config = dict(
    num_hidden_layers=10,
    hidden_size=128,
    n_experts=256,
    experts_per_token=6,
    d_expert=48,
    d_shared_expert=0,
    hidden_act='tanh_gelu',
    moe_layers=[0, 1, 2, 3, 4, 5, 6, 7, 8, 9],
    router_score='softmax',
    normalize_top_k=True,
    routed_scale=1.0,
    balance_loss=0.0128,
    balance_bias=False,
    init_std_router=0.0214,
    lr_router=0.000701,
    num_attention_heads=8,
    num_key_value_heads=8,
    head_dim=32,
    vocab_size=4575,
    norm='layernorm',
    norm_place='pre',
    norm_eps=1e-05,
    positions='learned',
    qk_norm=False,
    attn_scale=0.177,
    tie_word_embeddings=True,
    parallel_block=False,
    init='normal',
    init_std_qkv=0.0442,
    init_std_o=0.0442,
    init_std_up=0.0442,
    init_std_down=0.0442,
    optimizer='muon',
    learning_rate=0.00948,
    lr_mult_o=2.0,
    lr_mult_down=2.0,
    beta1=0.9,
    lr_head=0.00927,
    max_grad_norm=2.0,
    warmup_steps=200,
    schedule='wsd',
    decay_fraction=0.86,
    decay_shape='linear',
    final_lr_fraction=0.0,
    batch_tokens=32768,
    max_seq_len=1024,
    doc_mask=False,
    z_loss=1e-05,
    train_tokens=313600000,
    max_steps=9571,
    dataset='wikipedia_en',
)
Below are experts of layer 2 (counted from 0) of a mixture-of-experts language model. Rows are named up (a neuron's input weights, with its number) and show model dimensions 0-63. Each number is 500 + 25 x the weight over its row's rms, rounded and kept within 0 to 999. Numbers have three digits each.
Before each expert's rows: "gets" lists some tokens that make up at least twice as much of what it gets as of all text. This comes from a sample of Wikipedia text that the model never trained on. Tokens count by the router's weight.

# expert 180
gets: "1", " 1", "5", "2", "6", "3"
up0:500507491503502448473485475509520487516510452474472510449508501496546539461468519509471486515553507495533514527491522445521492499489484538480566502494477480507479543531453530552508568501510503
up1:538503534501467480460522519499501507502498504514485490472532483467489493485533484514519486481471523515473525512449446509522494490515497525435466477480504484485485522488527450489509539507477516
up2:515492494531497511508495507492465467461547484535475493491458417492512466541492526513540468474500536521482501508497470480524531482492523515526525474533488484482501516491514532439508509519516499
up3:500508517530470479488488490520488496485523482480477499467503532514552508543525481474483470499513517533512478529474492504515451508551468505533503506463497496499514494471476502503478474474490482

# expert 98
gets: " and", " by", " to", " with", " or", " &"
up0:518485517461496548463455463533532494554541424521472546511478475508498518518498480510507481497497501534489495531473463525515459494488552503497503509487499497507497486529480476498495520507484526
up1:497494518469522484506545498519507506519483473471504501519483487462561484542473470516529473499535510509479479507550481446470491528477500511508477513501534478511519544473536536513499476488550442
up2:514555534496484494507444509471498515529503506490487495497509470510551499517519527477537510509509472549449549492485508552518510460495476494477563506492466471496555471497520503508473546485498514
up3:487485538503526502503446467505484530498542519508520500498518504473456535466519499509496487459477501492515486450503470532492491515514474527518488542494488446492484523519519504508474484488517503

# expert 47
gets: " two", " all", " other", " first", " one", " not"
up5:488489507525535486452494527485500517531487477524530465521511525460519515503503535509534520515494509537512466504529520503468522508497556534499505496502531530493483483508499519475487507481476531
up6:487496515519485501517485473492470516525485517506500491577504493476511522521519530478496502528463516549496590482467510487512515501499492482514504454544523480482475473487519488481464474491511474
up7:487511497498473478542530531520444480549480501469499467523484502523496515466504489483538511474529504487482546486469478490512505499535529487508535514495467458504506532523526504493453415491514472
up8:507497498481515500538503544534490475488505509503530441498463452523537494492534502459518521522475486487511483464505515484516465522490463481482483483505493518513486503469513511464566500507550501

# expert 192
gets: "==", "\n", "===", ".", " ==", " ==="
up0:522517514552455468494531487475530495497482510488519522498516531465451503484512533542469507490484465497546507504477515517508522492464483507492494477520493518502480480498529512515491465494502487
up1:513464513508480506520489537537481517500503485551494487537530534493472466508518529507498527517488497518471503459459507485456504491518484452497547477493497489503510496512516515516465446524463474
up2:500504484501520490496485498498487488472494523500472505532493464478490467505514505508520555494459524483525544475499453519529489494507509533491500516495501497499472526520545490498495492504514479
up3:535503523530519505487525456476438478512486483533511495539455491519487485468526479505479479507485500485471509482522497483521489475531539501488486518526478496488517523506501525457539523464525492

# expert 140
gets: " 1", " 2", " 3", " 0", " 4", " 8"
up0:487520528497456501467512523505482503506510519548475513518510475547525500444510519482489518500481491508498506458500465445499459480506491486451468504499506510511475490451508505509555499490470535
up1:496535465487477509496515519518550493518512483537507490527519457489503523481507456491518506502500553506480528442496462545491494520487526513502552507512499477507502540534552515503508433506483503
up2:529510461557504490516494508517536497518485530475508526502531469459522505532521512509487491469493512498468516528495527504456521540472477473507520442493519464496496469479474471479507551493497524
up3:497464516490465523479452507503483508495513493477547506512530514517459522528530520456524525519518523509508461487469525499504516517531540520461479562498500488493443523477481471470530479484469482

# expert 164
gets: " |", ",", " to", " (", " as", ")"
up0:508502542496500516490468528529489489541478485469476547496503496538472478534513472482484468511504471515443495532486491520484528474531493504484551511519522508493506525518514482490492502471491457
up1:498521501518458510530501524526496461536511518460484518501493529470463480476467486492550478483489475518508510508524487527488472490583477488495564527490478518517469461501500503509529488496518507
up2:505496508475507488470535467551520492483499504506530504464541483490533477530497478515503498503478549545510505492505456507514473498524493510479510484497498472464504496524472508488547506527474492
up3:512524455500474464470497489524475533543501524486492518458497502487531433516490491518499471518495545484487510481473490479515516452498504519499550511490519519504501523560484464550480527455465477

# expert 250
gets: " and", "ly", " it", "===", "==", " which"
up0:509469515548483515473518530505474520487484470495565498506516517505457551479498540511470526531470496484493515447473482504514464511523500493487501505490437517523500520547517476468503455522508436
up1:507479480507529484473550526497485519506494507500530475503478515482561525503509516538530478487480486491498529510542498479507498517514470511504460533496505524490520496513483479512534575484519500
up2:464526523505505485522541496498515520499493474517460453477523473451509530474497532485518526509478482513523512497473501525454520456505494501486499448493502496504572478545512541478493502531548531
up3:530490540516516511477497456475490473495504496533501498507518533505472530504477507477552496483465569511461482518530499493498485485507457489465522495480485498462533544541534477532530511520508488

# expert 141
gets: " in", " his", "%", " the", " an", "'s"
up0:466494456522493494502514490511476509510490476509468479519497507473496489489509539474507478516469462517524547498510524518501527495549485511482441528467458544508516461550521486436489522487539522
up1:487486482539470468517536482489526536488508495500471525480507499497508507478486515531560506511486522478500531471490524508509485479504470483487466470454498489471504485488470485512485508480520496
up2:485510463504504523568511516521495515501523498527473491501531509457506519505463516545522490486509508475509532465499467517509456471515456452497485492452537494507557496501499537503493483528512519
up3:505568481456473527464512503537480504520474473530480509500526476482545524530496506497504541497499528464509509472516471486448517503472480497457511451512489477499511491470521517536540526500499493

# expert 40
gets: " (", "-", " \"", "/", "(", "^{"
up5:513512498539502481489535546484493498442484542516491513506534543501417484507483485485496493485499537506522534488492499521535483515464484514477499545499515502483508525498531511477496507533501534
up6:515509521503453500517470482467488473510504487453500498471516515442549559497502509487506470526469511498493506498521483490490505522486473509485515509488481567511522490482503536513523542515515470
up7:452479572476469510490479505524500502506527500511503445500463535531508504474505494497557503483495528476504507520497460490506523507499494493576496492516498519513464525498515438503511476532517491
up8:485471510500476461506498521512507447497543475485530444482487447457548493486524526488541492490527488518521539538538483497527516462535476533485506482507498512507532517454508493504505521524509512

# expert 115
gets: ":", "le", "th", "er", " by", "ment"
up0:492461481492504498492537497516503513559464503516484511491459479474513536514504451519510508536503578491490508519493477462533485498478448487448507523487544539492470484511518492500493450518473518
up1:465490514488502458526504498532525500449520482538463476525491467467484506511511559479510524494455549486486530504496506505530496489499484485452534524508534454484529499507546476507487511506525529
up2:539490492499509486446519527508535506513508450533443480538505532506471517483498520497475533525524518530479457489510449523505476472518471482497461513496495522514497500521542507471551481487543540
up3:489504469474499504503523527491492511564435556520474542451515559507514514487522518499491482462483497462497485514488492515518534464486470483450514547501472498487535522500482506470469485524495498

# expert 26
gets: ".", ").", " .", "_", "\".", ".)"
up0:519473480484546568511533527487515545488486479533511464461439489474486530496492484493509523475507489547478493476509468526468467526473550478482534459506533508476488539512464517513517516474496510
up1:487518497470493449451529506531514501476498456537487500478515454484555501488497524487488505476493567493482488561504519476534506476449489529486484488507489516496487538521489498529536529526522512
up2:539521492513428515531475514499488477511509526517534496476483469479503492558491544533510505482538472475519468522468485529504485506520498472473494514501476516514505508506516484498455503472484522
up3:530531495473569551530514512482520485472507514510529513495486509495469524480493450504516505512505482498523470521532470554508469477464463502488487539518478526520487502532497502508537498516463472

# expert 97
gets: "==", " ·", " film", " Indian", " Michael", " India"
up0:476544511488470487502507522540501515509515490531466509521497515499518489478477494539487513526520475491519505534507492480472471498551494490527506476513508458492536511479501477483523484457565521
up1:501523517514513471477480535497499558479473478493518538510507443494544500454538500474465481504531531481468476542507455451500478495525446472495513501543500502481469486504521507466510508469503505
up2:497469502492509508496539497491518541513511463516427506509531496472463518531478527502493505497476496501517555515514448507533495485503511494469473482500524497515506529525534500480568465452526495
up3:509510503505535488488453540485513500518515516440461484490484505486547484504508487479502535461496490530454439479576498520486502515506456539521486492517450499512550475522523470495464549427480489

# expert 198
gets: ".", ").", "\".", ".\"", ".)", "..."
up0:508537542472522476533509524464507498520477520482498473488488471544470533554509474519468517491508495493514491471490451523520524526504481522476438522531524482523477500508492526535484502506504468
up1:509467508492505485476484453494508506454485476522548487508544496484504499565482526511464520471471466475501465472483537488519506540484482488494481494491508493535496554523501509555525478530525501
up2:487507517498506535519472509501491456535483471511471535487471491507488452519478506471557487455480520496518496500478523496510515512469521489500491471500512504517507499512515475537490508495517505
up3:485504486478485501590483545491444452461494500467517463510503495498528452486525530533449523472469481493489493480518501543551493502523487485507496509509494488546530495493522505508470461517527495

# expert 216
gets: " (", "–", " /", "/", " de", "′"
up0:474504471547518501526480497514497500463536493507513488503503529494501501494461492505516564464489471546530556478465518501531487508552483547516482515479505502527535489485513522510517515519500497
up1:497482527477521491487479544497465499485518470453497497462525491513516518468506499528508465485484486475441472490463467541528482486482475525515528510500467456505482533543514527521483487511516500
up2:520532484482520533487494519524474498534527456493541519491513455540469499505494495558554472496530468488549503487495506505477515531517506503480533513502528478462545506540511490496501503496526504
up3:459501527507482458447484484561474510503474505513474531475505486537509554508519524517542489560475546512493506480478488497526507493487517517482491539499506537522460529475485516463492463488505507

# expert 175
gets: " |", ",", " he", " He", ")", " it"
up0:515493468566502501470469481534495511493508445496489520482559470480502520508524526472522440543484552527482515444483473507510505577509499504488472491520495448512529510517497517539527521477473477
up1:470498477562501513515500498522507533484543517507474492494499477454510510522507520504443544449479520505482505509512495505482499479500439477447488501534498502498500514490490524502571535494490507
up2:486534504508488503465449517485462514480477506481466512482466469483473512464486509512522501504469546508490491510516452515526485508549470462485481515509510499517529492550534486492477500494544467
up3:530492520515535455530500534447510533530507523511469456489501492507565513537517501499500517511520521549475484499520496523504490501494475513500468467519519469490479506512467495451512514487489488

# expert 242
gets: " p", " s", " re", " t", " m", " c"
up0:507496472479511482524475504502545515463506530494491452528531439480493496519505501465495539519489536499484502505498504504512470457482510472499510487528488458494510521515511488470525475480512475
up1:496520540536514506495491485518497504451512470491526506495536475467505514503497469496518505474511531519492486497504513493533487484470537495468503451525523488516489561485489506506520508487495521
up2:504528514480468575511536493491501552498536481455489494495501536480498463490486483452487494562489519494503498509469515508503513529513529459541479525493479503503552550500478523462525507479520530
up3:506515514554510502449499537526463510529468529495522476531512545495512549491508509526469510518487516462507500487501523514462502511512526508517516526504517482481497488504517491492496483478512501

# expert 28
gets: " was", " is", " as", " were", " be", " are"
up0:503447488478453497487533540465499497533511486485484485507518473490516489504483507494511515537495502538472536508508476494501500557466463468510492483500463469508537477486453463513518460476517469
up1:490520541491503500541538542472471539460501526512491452468462545519505500479520502510487495467513521518512487484514479516497507483507486491522516492531494494462430505497527531444472490530512533
up2:484520485497504518447497451483514498482508498490456502493537485525519517500499469457517482510522486556528490507509497519501497510517493474495441495508525518501529495497462499520528513498481473
up3:522500515479489497465495533495556462531513530460570510470483498467475460521491504502494515499540469503476446507454507533479509500512486520438535493492514531513492489513497459498425483448474511

# expert 5
gets: "|", "=", "-", "′", "Personal"
up5:525474528512461491473523497549517470517509545464514474507477549501493537483483519493495463474522472473533492534479509496496501479552489523494445541523487490513471501513463475477488510501540514
up6:454500547483488488464473496500516471523502532523452511480490510525544488492532487476529492509538491494487502521514519509473518498495512522446512505479495463503526494477499463470510544468483487
up7:467512574536482519461522506517474501528470512483502499467504530515448543518463486499505474523464473555491492515512538474483569486523505517522514483493503519525492542538504465488520474526508502
up8:447448517517458491508535492492498499543527468451517504498521483504469482495515506508477484479473510520466478506483517506493508467513570523486483493531505499477494506477518465495493518488511497

# expert 27
gets: " |", ":", ",", ";", " –", " by"
up0:519510523525524497511547496502541487510483527491468529490499497491487535462516455456479466474495527553502517509460521509487500492481455491466498487529492554499469490484500497503564510506511488
up1:468481476536472491547488526489538499481508526467494433457487510479535519505499499520568455483505490472504508523521506519480491506504505521526520475496486541520539447480505504513488466511524512
up2:491487487506496496532513521487536510484511509508460464488492500446544522472514505488512485486516470502515543527506494497537524516512445530498499515491466513491528458515467500499483566507536512
up3:480529506535497513508511492470501508503487518497495471504470474507524534470498470509528509492470495489492486539506560506498482511541484523437546509519493512527506522489479533490454492500528505

# expert 221
gets: "==", "P", "A", "se", "B", "ance"
up0:511488488518485522510503514477496515490507498475444474519478477474523533527507495475462537534453500498443488531507505506509498412535487470542493500490471490524508516498497502463504507465556521
up1:518537477546478527540465508496500502502486489541484516468487515443525523485474507533500476502512547489420496508536519506500496481510472459515471546519495475490490499481509477488512478512533515
up2:482464486489490486510539472511496481452493505459484485493500502504545521519477499559518464513497555507508480509527483528538534526553470456441487512492482520481527471474447503498507520477505508
up3:507527495502475468500484531514495481502498494471528462451490455536506527509512520496463503489524501490529497516510502535533478551497437469483505542487530485498517443485487445509476498469527485

# expert 220
gets: "ion", "an", "age", "ian", "ent", "ric"
up0:508483488520547472477524537472491481501475507528451485505545532515492560502515483459499458531467519493447497502482476534513498493531482536467488538488501523483477497565512501514504488461496524
up1:495541481492483499520510511490467539534525545500455472513487505469574527539491519513493553483492500499497518485518489511501520522529492516493463488482497513499470508487488480495490478480518520
up2:542514495536470503537503522497510502489510537460475479471499504532480514522514533481499511501481565516479538467467509544495509523535488516477484495512513487503499471513479464526456494522512502
up3:469470504523498500495541569480500501448478493485466539488491469481512504499536511514507542551472520472480515467496496523499541486492450507518431517497514496475546518532566467470481484514493497

# expert 143
gets: "°", " −", " +", "−", " /", "^"
up0:477453517528518498475490510506466470510554495457541466523510484462532526499515519490486465462454482493553543503548496485550489484496498512476509493504479507500504542495507507462501531484501525
up1:540541534522479529461484537488511506520499511480502516481466433509431519562509456501532488489526500543487469503495512507502507546510491502473491522472473481464489455521540497484505491522488503
up2:523479483498542513507482480489499518488505464521477508505493506466482564536470473513497517481475519498517480433543448516460472527539477511499512477511498485480495469479454508525490524506541535
up3:487482494529476512468454524496503525507507501532468520489495460493495483489495478506504537502500501519493508491491523531527481527551514488443504519517495558509518537532527471526510508518483462

# expert 84
gets: " ", " m", " s", " c", " f", " d"
up5:419482524519492524478456516532506487478512519462477492505515487458480510531509486487494465499515490518512518459502487525457471496509485507489546488530503518453519526529517505511507487463484469
up6:508505534540496464458511498476498493535499470474462507479499489520545510534497503490468526494499520473498532512498538484498479534499492502508515531509490467507463537507453494474490497470536492
up7:486500478510481465495512534514501453487493481509453483515505490577483509520496475479521523509499493489453509511465507502508539516497467506526485521506512501499475488490490486473481507469488498
up8:492550498448491511524498517505511520472533530513515493510472505489510503481524446467515532502536533485503478479534455532505490516471480523490478523511474524502486472514453536524491509490468501

# expert 199
gets: ".", ").", "\n", "\".", ".\"", " =="
up0:481508544470500529539514523513502507527476542496454486489539490519466505525500484487485484454494512517494504498495511467492490473504459470479486519531517488506489495483465480482485496508436545
up1:483522524500526511497473461513471498463480506508505495517482493506509534486509510476495521450455510522498495442510457495550517506498494527488456524493501490514445537487469503525501510534482505
up2:499519513480442491441491492508507524524520486523504493515516471533526514471504499487480450536483522526481514530496475553530500484482534540517522529517481498486513486473527465483537511484520476
up3:535476521520497501497496512537511495483530488562489536477478501495512484497491507496505539529505490527484536490538508497510498497525505527528519525495489458524527479473458463469522505501472479

# expert 177
gets: " |", " He", " it", " /", " he", "ing"
up0:465474517520537493507482528530498520487515489509503505459496526485487543491498495483463512523499479477484505530469500490537483523497476513442507482490469507527535520514509457488460536479537501
up1:527510522536533486514519489494453512495480459499495531500462519476482512507494544512487509527454528531444489539488516490524484520525509522506486493513499458487479533493506524489531494492484493
up2:504481537457471522462495549484526472532472522460485467486502492502496515565509443519496480505508520483509483494467493517486479570504495529475522492517520518519527476532551502516486502476480496
up3:519519507460503471520468479529517527502439440528490470519528478524453490512496493469473543493504526529441507507549463514528518470525500507497515492488517497500502510516481510481497478523484540

# expert 184
gets: " and", " or", " but", "ly", " which", " also"
up0:497505539521485498522486498533491524538511470502506458461512485501484479513491462481466472465517495523473465497506514505496456507500492460516542492486485513465468512511507517513504496481525559
up1:546493473495518494527531511501555485494519465484504503464469496507471446569492469502526528506514509501528483505500463522483497482504486510464503498510507485533489514511466481517480496526480487
up2:507500503528547509480525525500485510492489522525476478475489479467458500508533522500463512466477532509538469472515521517505509475465444470465476526527489492520530488531494489506512476500490494
up3:462511545517546517518479553505489506539502530518483489540476464523462496465514505466494505486536485506468503503499469522481503449498512482484530506502495479470512490506535470437465465478504524

# expert 169
gets: "3", "5", "2", "19", "4", "20"
up0:541475481515501505483510506477505484472467485467487503449460480516502509540497484511458521508543545485462531551508497521494515513544500502458467521493508513491497522550502530503449509499472558
up1:516497501522523501496502453506479538465490458507486531521490491515506569518512512502470524543508513532462537496538497499532502490513498474459513487526519478503475478461532506481473515512538507
up2:496494487506490519533523465520510464505510520510451490516507490499524509506512489484485493460482539479471496497539470500515500491551482487470462496483535452536477535505497483457511515469508486
up3:430457495459471479514520516512500483485489461474501501471503478558490529500529470537509487478493570490533538468495467506521523527547471495455520486510510482501548552483543504482527469498509510

# expert 131
gets: "s", "es", "i", "ers", "ic", "us"
up0:525533465506537494493519491512456489509482464498498477544475521532507482495470515484487500484492498496496495435503484520518504537518479537473493520478491539470492447534485477520509514509515506
up1:527465464523477500460498555504518513558470494480477541502492459471558517533486530495511488484510507484495463526477500488494507517527525471523521489503488478529519524513511467492522525450519505
up2:463475435532506521473529498489547499506474548477489503507529502514464524473515458463505528511494524491495536507538466527495484507478539518487523535518496515500509462512491537469502488474558480
up3:495533472505489474503489500524463465487499484466548528482464521521477534489456480537542514505492521525526503491513519484483499522544514486522479500486521530526473511525495472515492467473500457

# expert 125
gets: " film", " album", " York", " book", "au", "ford"
up0:553539513496502505542503547501515461507541492472465439510493532497506518511503497486512498525519497487533506522539478493525471482489508516482505474475540500509502467534473504485494459500540542
up1:554462502490523493462525502505529526528489490490435531488468520452534530514508475506448483525490515521495517528510467509545488521498490489456503480492491488513510521526493533471500469439486507
up2:487500536472498498486508541524464467477509497482473489441510462474461547528478486548472479492485542498493488532554484484496504526525477470460496464498535502510529470515477490543516475499520505
up3:511487537528472501465514542498470482448499466510465520524499468490474485483549537515487486476496528475455513515485497543496538479526484500490489506506533503551559506494509475465520476492479471

# expert 57
gets: " classification", " code", " information", "ensity", "Scientific", " name"
up5:519491500537533485518494531453510520502512476500472500485515468501501479504487457521422488444504510509492493509494488523505451521501497532492498551508475505495527550506541529545496483465523454
up6:489487497506508556446530521481491496499525481514503490500552510519486512463513454530485488503514476506480500493513503522518455574510487509475528519517452539466525464475496465497558466482501503
up7:490517496495523438470517561473482475518536511495485463537525510488464483457481480519518518501498456544483511473503454486469489486525478466490521479529491548511578503490499479522490506502495495
up8:509522518507530508502505513495487512529505514475510504438479490523532495539474506479503501460488500521474489501513435487471495484516463503513509510494502484498576471555485483521548521518486495

# expert 33
gets: "|", "\n", "-", "==", "=", "==="
up5:486507514502514510520496476512479519481516461445472554510508509571545445518496492505497485525501511546488514517510532488498483456522521540501479519474506484508533447519543475509504503484486487
up6:515458536466497501516484536481540464513514522474528468492533509473512506471489467494535430507465496501511491486495483538514491499526500517487483538505523507499537520536494502504486503504451444
up7:499480489550498472545443486468461512479498515488512478476453540494514530446508499498509500459492512539486484474504551507529481506531494499541536496496506516484478490487469496505492478495547503
up8:485496502524515508503514476458513515559539484545488480498483502506516555526474515490512444472516508539516513530496483522505474500525495475487514526522501511455488513527496502526498546495560493

# expert 44
gets: " was", " is", " had", " has", " were", " made"
up5:492462512497505495498577483498488484507518510486506471529479477526513504496507445463482505514485503525472526497543519488517510502505485533515511454512448506520475478520504482474499466493478526
up6:533494506497473491488497508458511483525475502478508478499485482526478522558484462545518489515520484520466512448510498486501530518517485534480510484476479495481482474495492528512525526474509523
up7:533490532499497457482528484500469518514506484497511486513495514510490487497531504474527480499530504488495514504520566486509442496484536525483514493511440441486488514500512453494529525477504484
up8:541490483510528520470440492485503513502517543501502520490515512510530530528508497476506494508507536534465505464535531542470463479526565521478505544472534493488523484471511541502510480480523469

# expert 132
gets: " his", " their", " her", " adv", " ass", " disc"
up0:498502526495488491498509499484504508529506494531455491506489501481511494470516516505509495487498487499512545475507489482513477501544483505496447477551508518500513476443484533558479539512563514
up1:502478458504471498489489519549502501546553501521507534533483472510524473494515524507539472474520519507537473515496502495534470502503482500468443524483480536508542495545497469529509476462491483
up2:478517511473531505523517498493451485471494467515500502484478470490484509493488487537521531485492511516498540543556489495473506555516508517531510483494480461450467528521466457515528470493517498
up3:478453506525548492489478496500461492499498542495488511494472551452457499482516514493524512519448494518507493484474456489456526506513521498497530498466509481498490565517521511535471495484465481

# expert 236
gets: " ", " c", " p", " C", " s", "c"
up0:484494495529478488523485479532530557472498472485511518503514496470457450519512504513474522515491532480519502504470537500507515494479487500497521498493499511508521481520512512509493493506468507
up1:518534511515496486455484497546454463462505524547495519483490513474502496523518478506523486518509537502465474449480526527512542480482479504498496455491531445481492476504520530506507486457444508
up2:469508498472531479473510513472537475519505483481505523477511454483516482504468493514501483524514480474545476530488500493485506523510465546475537516500512526513496478503463461535498502506531466
up3:483514541522493443469530511490485500504448471477487522511502487477534488453478507444488485488477585516470517501545501515470462511498519519486519515523537446509466528518491473519484515527478478

# expert 170
gets: " |", " and", " a", " he", ",", " she"
up0:513512508504475505459505498529501546469511479455459525489556484436453461501488521496500524501490491473486481482506551500530509504537526498485502496508500473516490532508486488464510473535471535
up1:499524493537496505519511514529483534488494479536535494489452503423469520496536539521443503482518524498480500548467485509522490491533476473500533512503500502508537503508535529458534494526504481
up2:530503485475503505533487470500515509533516479513488530481454475498508488536494540539495497497478517468481507532504495498525462530557425474473517508514520456520501511501503466517536494485499500
up3:522490494521531485489516482532490517537479485479467504480533487470524517484494481539496456522521547495499529451492501491530481471502472488517544503482494524496519506528490452497499484505486496